Weights of a small mixture-of-experts language model, trained from scratch on English Wikipedia.
Size: 12 layers, width 768, vocabulary 8192, 203M parameters.
Experts: 80 SwiGLU neurons an expert, 4 picks a token, a softmax router.
Below are experts of layer 9 (counted from 0) of a mixture-of-experts language model. Rows are named down (a neuron's output weights, with its number) and show model dimensions 192-287. Each number is 200 + 30 x the weight over its row's rms, rounded and kept within 0 to 999.
Before each expert's rows: a language model's description of what the expert responds to. This comes from a sample of Wikipedia text that the model never trained on.

# expert 63
Description: Institution names, infobox breaks. National, University, Museum, Institute in organization names, degree and minute signs in coordinates, score dashes, and line breaks before infobox headers.
down0,232,198,205,264,215,241,153,206,253,204,188,224,203,164,193,199,179,233,162,209,197,189,186,151,168,179,173,204,160,222,138,144,238,187,181,182,185,170,243,106,204,202,235,218,209,185,183,221,228,185,244,171,184,211,200,248,233,229,190,221,203,249,218,245,197,210,144,156,193,247,168,224,209,160,264,183,222,231,235,159,184,192,149,201,182,220,166,220,207,168,175,179,186,190,155,217
down1,272,225,171,175,136,222,195,185,199,218,200,177,242,160,202,215,209,210,245,198,223,220,233,216,222,190,206,184,267,162,208,147,184,224,236,155,186,186,184,171,198,202,186,210,175,172,157,211,188,156,179,156,244,159,145,212,152,212,212,230,204,174,145,198,165,249,164,153,199,201,203,172,199,219,192,151,207,179,182,198,205,233,166,196,207,185,196,184,166,207,206,127,204,190,222,248
down2,180,213,217,237,184,194,227,202,206,272,146,208,212,245,203,194,211,205,144,214,180,210,224,178,193,220,187,224,179,237,182,211,200,173,157,228,154,185,244,209,209,156,241,249,211,260,194,189,178,180,156,230,179,198,198,189,184,179,219,206,153,195,208,221,208,154,182,275,221,251,163,163,207,195,245,174,158,212,176,221,177,174,241,238,292,192,211,169,172,210,210,198,144,155,184,223
down3,187,155,201,242,230,183,155,134,259,210,180,144,130,191,213,155,282,199,245,165,196,223,176,246,247,179,183,201,170,172,237,174,222,201,238,205,206,268,222,192,197,173,252,212,204,172,208,239,206,224,239,142,194,157,226,225,192,206,191,239,153,185,216,146,177,185,213,186,133,211,196,220,187,196,205,195,160,163,159,242,198,226,188,152,206,227,180,188,276,214,229,233,149,205,154,204
down4,187,190,176,193,225,186,238,208,278,207,218,162,165,183,175,196,152,251,256,210,243,206,212,196,150,239,214,175,239,244,201,197,160,172,192,191,212,181,162,235,192,236,227,172,164,217,187,210,188,189,206,186,235,191,175,202,183,190,176,165,233,145,232,194,166,168,185,167,182,157,206,184,186,209,179,193,157,192,193,205,278,202,216,210,171,164,202,198,219,257,199,267,166,209,183,215
down5,141,199,171,150,200,184,201,183,231,180,255,256,132,188,212,261,169,226,248,243,184,196,241,240,237,165,172,164,201,206,232,225,193,249,180,114,219,228,210,176,238,179,208,236,261,237,209,165,181,233,187,264,194,222,227,223,239,196,168,169,151,185,221,220,147,237,151,201,206,158,218,207,206,188,208,220,202,145,164,198,234,203,184,156,137,190,220,187,188,168,168,215,225,215,214,191
down6,192,199,155,191,163,206,234,219,215,161,192,189,183,220,136,227,245,214,187,200,165,229,191,178,179,235,220,209,192,163,203,191,242,182,257,222,200,191,160,216,215,195,202,231,210,239,205,196,175,197,190,188,199,192,168,196,153,217,196,194,223,210,183,177,198,212,169,225,209,203,201,228,218,168,162,245,204,184,230,185,193,207,233,172,210,196,162,200,226,211,214,191,232,195,149,130
down7,257,133,256,210,230,163,227,238,163,171,219,160,175,236,163,169,202,179,193,228,263,186,213,221,174,185,263,255,253,195,187,225,223,256,198,250,211,153,201,179,198,228,162,190,227,250,220,239,168,190,198,176,209,192,180,180,180,208,187,226,224,147,206,253,223,194,232,171,213,179,178,240,207,202,197,224,234,187,150,220,238,162,143,183,157,178,220,196,140,150,174,241,201,165,219,213
down8,193,197,180,240,210,207,245,235,251,210,206,203,237,252,224,220,193,211,231,200,217,196,237,247,227,219,181,209,198,218,210,191,183,271,185,160,160,246,223,149,213,153,219,213,186,253,231,211,239,235,230,160,215,218,177,203,181,249,171,159,188,235,172,166,193,181,177,217,129,263,212,239,203,227,179,193,183,190,152,170,203,258,239,212,197,241,197,182,185,185,209,234,170,223,182,156
down9,186,215,178,229,197,155,230,219,170,217,198,238,181,206,160,151,206,222,139,180,176,175,227,191,249,187,238,170,156,247,212,167,194,139,207,168,162,179,146,270,203,215,179,220,195,194,184,195,221,246,230,216,195,254,215,271,201,196,164,168,220,215,200,183,226,240,178,179,202,172,185,255,211,230,224,264,161,258,240,137,141,218,154,242,213,193,206,236,168,180,205,205,171,165,202,222
down10,205,164,178,156,153,247,195,215,200,214,210,179,219,155,197,225,239,185,178,195,246,240,189,224,180,198,179,151,198,227,135,182,245,248,186,260,189,190,134,233,249,189,143,237,186,195,249,186,157,241,165,236,210,228,150,173,207,183,218,201,159,230,242,142,141,218,265,212,189,185,202,207,166,188,168,206,153,239,182,213,232,196,191,197,241,179,236,276,230,207,269,226,180,203,218,210
down11,187,213,178,244,236,171,160,145,198,207,117,221,187,170,170,186,240,222,215,201,225,213,187,222,217,211,150,170,209,208,210,154,199,200,179,228,143,251,189,220,222,178,179,216,180,208,211,186,190,173,174,235,232,168,165,266,242,224,170,155,180,176,221,174,172,239,234,192,219,240,165,160,146,198,155,220,175,193,192,194,231,184,199,189,214,175,167,200,202,197,245,161,232,251,205,305
down12,228,151,217,175,248,197,192,203,215,209,197,231,196,184,196,221,216,254,169,189,236,191,186,196,168,179,255,164,204,179,252,202,206,159,214,185,220,197,204,206,186,220,235,202,184,211,234,199,250,202,232,216,176,229,214,162,247,224,187,179,256,223,185,214,149,163,203,264,198,166,202,231,198,156,195,167,210,243,219,230,238,197,201,196,158,198,180,203,160,215,168,169,202,192,203,203
down13,212,180,211,180,177,225,182,213,168,134,206,189,189,207,198,238,208,207,196,185,189,164,184,153,207,233,215,176,197,149,170,234,178,162,196,173,174,134,160,200,213,217,172,210,188,200,243,230,190,185,238,247,146,184,261,142,173,199,203,188,222,208,199,154,233,220,190,160,194,179,139,148,165,250,209,262,212,234,212,222,179,185,174,206,202,217,193,164,202,182,161,179,216,212,215,225
down14,234,194,235,196,157,185,176,231,215,213,203,252,227,165,204,208,185,200,171,196,194,188,248,175,177,202,229,128,214,204,214,167,202,214,216,202,155,215,194,197,243,253,228,199,186,224,247,226,209,196,247,215,205,235,229,258,180,216,209,245,198,155,176,172,142,232,221,202,170,232,141,243,173,194,222,225,245,251,230,232,173,178,201,230,188,207,165,233,162,262,240,229,216,177,188,203
down15,198,175,214,166,209,179,191,195,226,195,192,171,197,190,202,243,214,204,188,227,256,154,150,204,175,195,195,171,240,213,204,190,178,252,212,222,234,220,178,211,209,171,219,207,149,225,231,259,155,227,207,234,245,260,267,195,182,186,128,204,185,210,216,208,227,206,187,204,157,164,171,209,147,192,193,138,158,186,202,220,165,189,168,225,205,235,184,159,171,255,162,249,178,254,152,170
down16,204,209,210,243,137,155,179,188,228,167,238,235,202,232,173,251,154,193,261,192,202,159,214,206,201,242,194,253,209,197,194,212,187,167,198,208,162,191,208,133,225,218,178,184,261,189,181,190,190,204,165,228,217,206,209,211,250,207,151,179,178,230,211,139,187,205,197,164,173,187,274,153,195,265,228,164,176,183,205,214,175,218,205,215,177,218,139,209,263,155,223,198,225,254,273,170
down17,215,210,212,168,200,221,245,203,163,189,226,241,153,185,185,192,203,227,181,195,183,210,207,277,198,244,243,181,166,170,201,191,174,182,200,177,190,189,191,189,159,144,166,244,153,142,163,231,185,164,164,219,208,196,193,153,173,167,185,192,206,153,197,179,224,230,173,259,183,198,233,174,216,219,179,221,214,196,199,215,171,171,170,222,227,228,183,154,158,225,292,220,218,209,179,149
down18,175,183,199,178,190,249,230,192,191,118,221,232,205,158,226,195,195,208,144,190,190,135,193,206,215,206,211,201,235,197,226,269,209,188,229,151,158,219,233,167,210,201,230,219,208,194,223,282,199,222,262,206,252,182,234,216,205,248,147,204,171,216,206,228,174,214,172,234,204,238,215,191,194,148,203,226,218,203,213,152,229,187,239,180,159,213,236,184,213,193,184,185,152,165,206,138
down19,224,218,184,172,243,196,178,208,187,182,213,198,248,187,167,241,196,211,186,209,204,186,137,186,198,235,215,169,168,194,164,219,214,189,239,229,199,163,206,226,210,165,281,203,226,238,216,214,212,225,218,210,178,212,262,192,148,200,282,188,216,209,169,170,165,213,202,206,202,222,207,202,194,199,205,174,196,153,196,168,208,205,152,246,189,210,141,173,221,152,192,163,267,165,147,206
down20,189,185,164,223,163,197,190,199,207,291,184,165,192,222,196,205,229,174,257,144,187,195,184,184,185,197,232,172,160,219,161,182,164,195,203,174,121,220,179,197,192,228,177,193,217,202,280,190,190,165,185,177,235,139,155,213,161,208,223,171,168,233,278,175,174,195,146,191,251,200,193,187,204,164,184,213,188,210,183,192,189,204,213,189,227,213,176,212,211,199,240,210,249,212,175,186
down21,202,183,180,240,194,184,197,170,193,188,206,191,232,241,257,184,239,180,181,210,255,183,241,173,224,221,196,194,229,295,250,223,180,164,242,165,132,246,180,245,166,168,206,196,190,200,196,154,224,222,203,197,212,214,169,226,162,210,270,216,188,251,217,263,206,146,189,170,238,194,159,246,219,176,214,270,213,184,222,199,195,209,240,212,181,210,164,234,242,198,231,205,162,234,192,267
down22,198,233,163,164,235,239,164,213,194,191,206,218,202,155,193,277,198,258,192,211,199,217,213,153,151,177,174,192,236,215,199,184,200,219,221,248,226,185,214,169,197,211,229,229,162,161,222,170,182,193,136,212,185,190,163,205,241,180,209,191,144,206,156,174,182,156,182,236,144,165,175,219,228,220,199,203,221,188,199,273,188,156,209,171,231,184,167,215,249,192,207,239,194,251,188,164
down23,221,237,153,188,184,149,206,202,196,184,158,196,211,191,217,197,180,228,162,174,207,177,197,264,157,164,214,173,186,194,182,245,146,240,160,177,256,218,172,253,224,157,185,173,213,200,178,203,209,217,224,198,230,227,187,205,166,177,209,221,201,179,213,243,232,177,223,212,216,157,145,227,205,185,173,181,184,250,216,184,236,203,202,175,220,211,194,190,184,200,211,225,200,188,188,150
down24,242,175,182,266,175,177,181,243,145,189,220,213,143,223,193,229,196,205,185,181,197,181,194,180,171,212,253,157,204,191,242,218,197,198,194,221,197,215,195,223,226,192,210,179,252,155,232,176,185,196,167,223,231,217,188,211,235,191,202,222,135,182,244,273,197,192,240,207,239,198,154,181,209,199,198,191,164,214,167,190,150,201,250,173,250,166,237,221,265,181,219,173,164,223,215,197
down25,186,178,167,194,206,173,268,190,230,221,161,168,194,168,164,224,184,147,167,198,193,184,205,188,203,214,233,282,224,238,244,200,240,252,210,242,179,195,186,187,235,169,227,193,171,179,195,205,162,216,222,235,212,259,236,184,229,211,274,112,187,177,190,217,189,137,200,190,217,189,197,244,189,170,168,182,212,175,156,203,204,214,224,172,226,251,204,188,166,150,197,239,190,199,204,185
down26,199,210,164,209,262,165,187,209,269,210,236,168,212,249,252,243,210,179,230,236,210,226,191,209,219,230,213,187,219,232,178,222,206,210,246,183,188,213,207,184,222,196,207,212,203,230,186,181,229,201,190,261,197,167,239,176,187,284,216,156,216,190,208,167,264,196,185,227,161,218,171,216,210,217,174,169,203,184,216,167,183,229,214,241,212,209,181,188,163,195,219,207,243,215,183,180
down27,159,237,229,167,224,229,195,206,170,206,223,143,193,154,182,173,185,174,161,210,184,231,207,201,251,224,177,171,223,228,169,230,253,184,200,174,191,202,196,244,186,230,220,254,183,241,214,182,186,215,199,225,198,248,235,158,208,164,236,189,206,216,193,227,166,174,215,248,209,234,199,180,169,182,194,192,202,128,167,188,207,189,210,194,183,214,232,239,186,222,208,206,290,234,224,169
down28,167,168,183,200,176,221,179,247,170,194,219,243,264,204,200,212,187,237,204,168,186,180,244,199,192,192,246,177,217,271,172,172,191,159,195,217,185,181,207,246,174,216,156,238,225,198,144,181,245,183,206,230,177,230,237,182,226,217,136,208,208,181,145,222,174,218,221,198,223,162,227,219,184,190,190,219,151,245,267,158,157,224,228,279,235,207,193,188,189,184,160,250,189,209,196,228
down29,149,228,249,236,216,195,195,206,230,217,195,141,164,156,249,179,173,196,209,224,247,176,223,194,236,177,184,275,144,180,214,183,146,257,220,201,233,203,169,181,232,206,190,198,224,200,172,206,177,189,173,224,216,171,182,211,240,188,214,194,202,192,185,201,164,229,153,177,190,198,197,222,235,197,193,244,242,189,206,167,251,260,233,138,202,163,199,177,165,199,220,223,239,220,180,204
down30,173,171,240,209,204,183,211,191,248,205,186,238,209,263,171,199,262,194,184,147,150,202,240,152,204,199,227,192,202,196,193,171,171,179,180,162,219,225,179,186,230,164,209,244,178,198,203,198,217,206,245,204,237,223,235,186,173,237,173,187,221,196,168,199,171,202,242,162,170,196,237,204,177,236,202,161,229,235,244,215,232,204,174,203,236,222,157,234,194,189,216,179,197,200,254,196
down31,194,206,231,215,156,212,194,112,236,146,170,238,153,209,231,158,205,175,191,228,171,223,198,180,237,160,181,204,166,182,241,218,246,177,240,228,206,217,201,219,213,125,187,187,228,200,203,216,160,196,226,224,188,181,183,205,191,196,203,206,226,229,207,165,178,163,120,163,235,226,199,215,194,204,265,172,240,148,205,135,184,229,241,167,181,221,163,237,203,153,233,191,225,180,245,210
down32,232,158,220,204,192,268,166,192,178,178,210,175,190,261,238,227,217,233,184,203,165,190,210,235,204,214,148,155,193,184,205,228,192,190,196,189,185,172,178,208,168,182,161,182,168,141,233,194,204,170,255,219,228,228,224,200,229,215,167,188,210,206,175,194,217,164,186,197,214,158,196,174,200,159,153,283,202,203,248,196,226,221,162,161,253,236,193,186,192,225,206,205,162,212,179,105
down33,204,167,193,210,224,229,193,203,212,204,209,160,224,180,235,162,220,236,238,166,168,176,163,215,143,195,192,232,136,172,224,192,204,200,181,163,186,177,195,219,175,213,179,228,205,174,230,250,243,178,239,193,263,241,224,219,189,224,170,226,210,180,251,183,260,147,222,218,192,217,204,176,215,176,212,191,202,159,259,231,148,159,159,178,185,178,162,201,148,178,221,183,143,197,226,149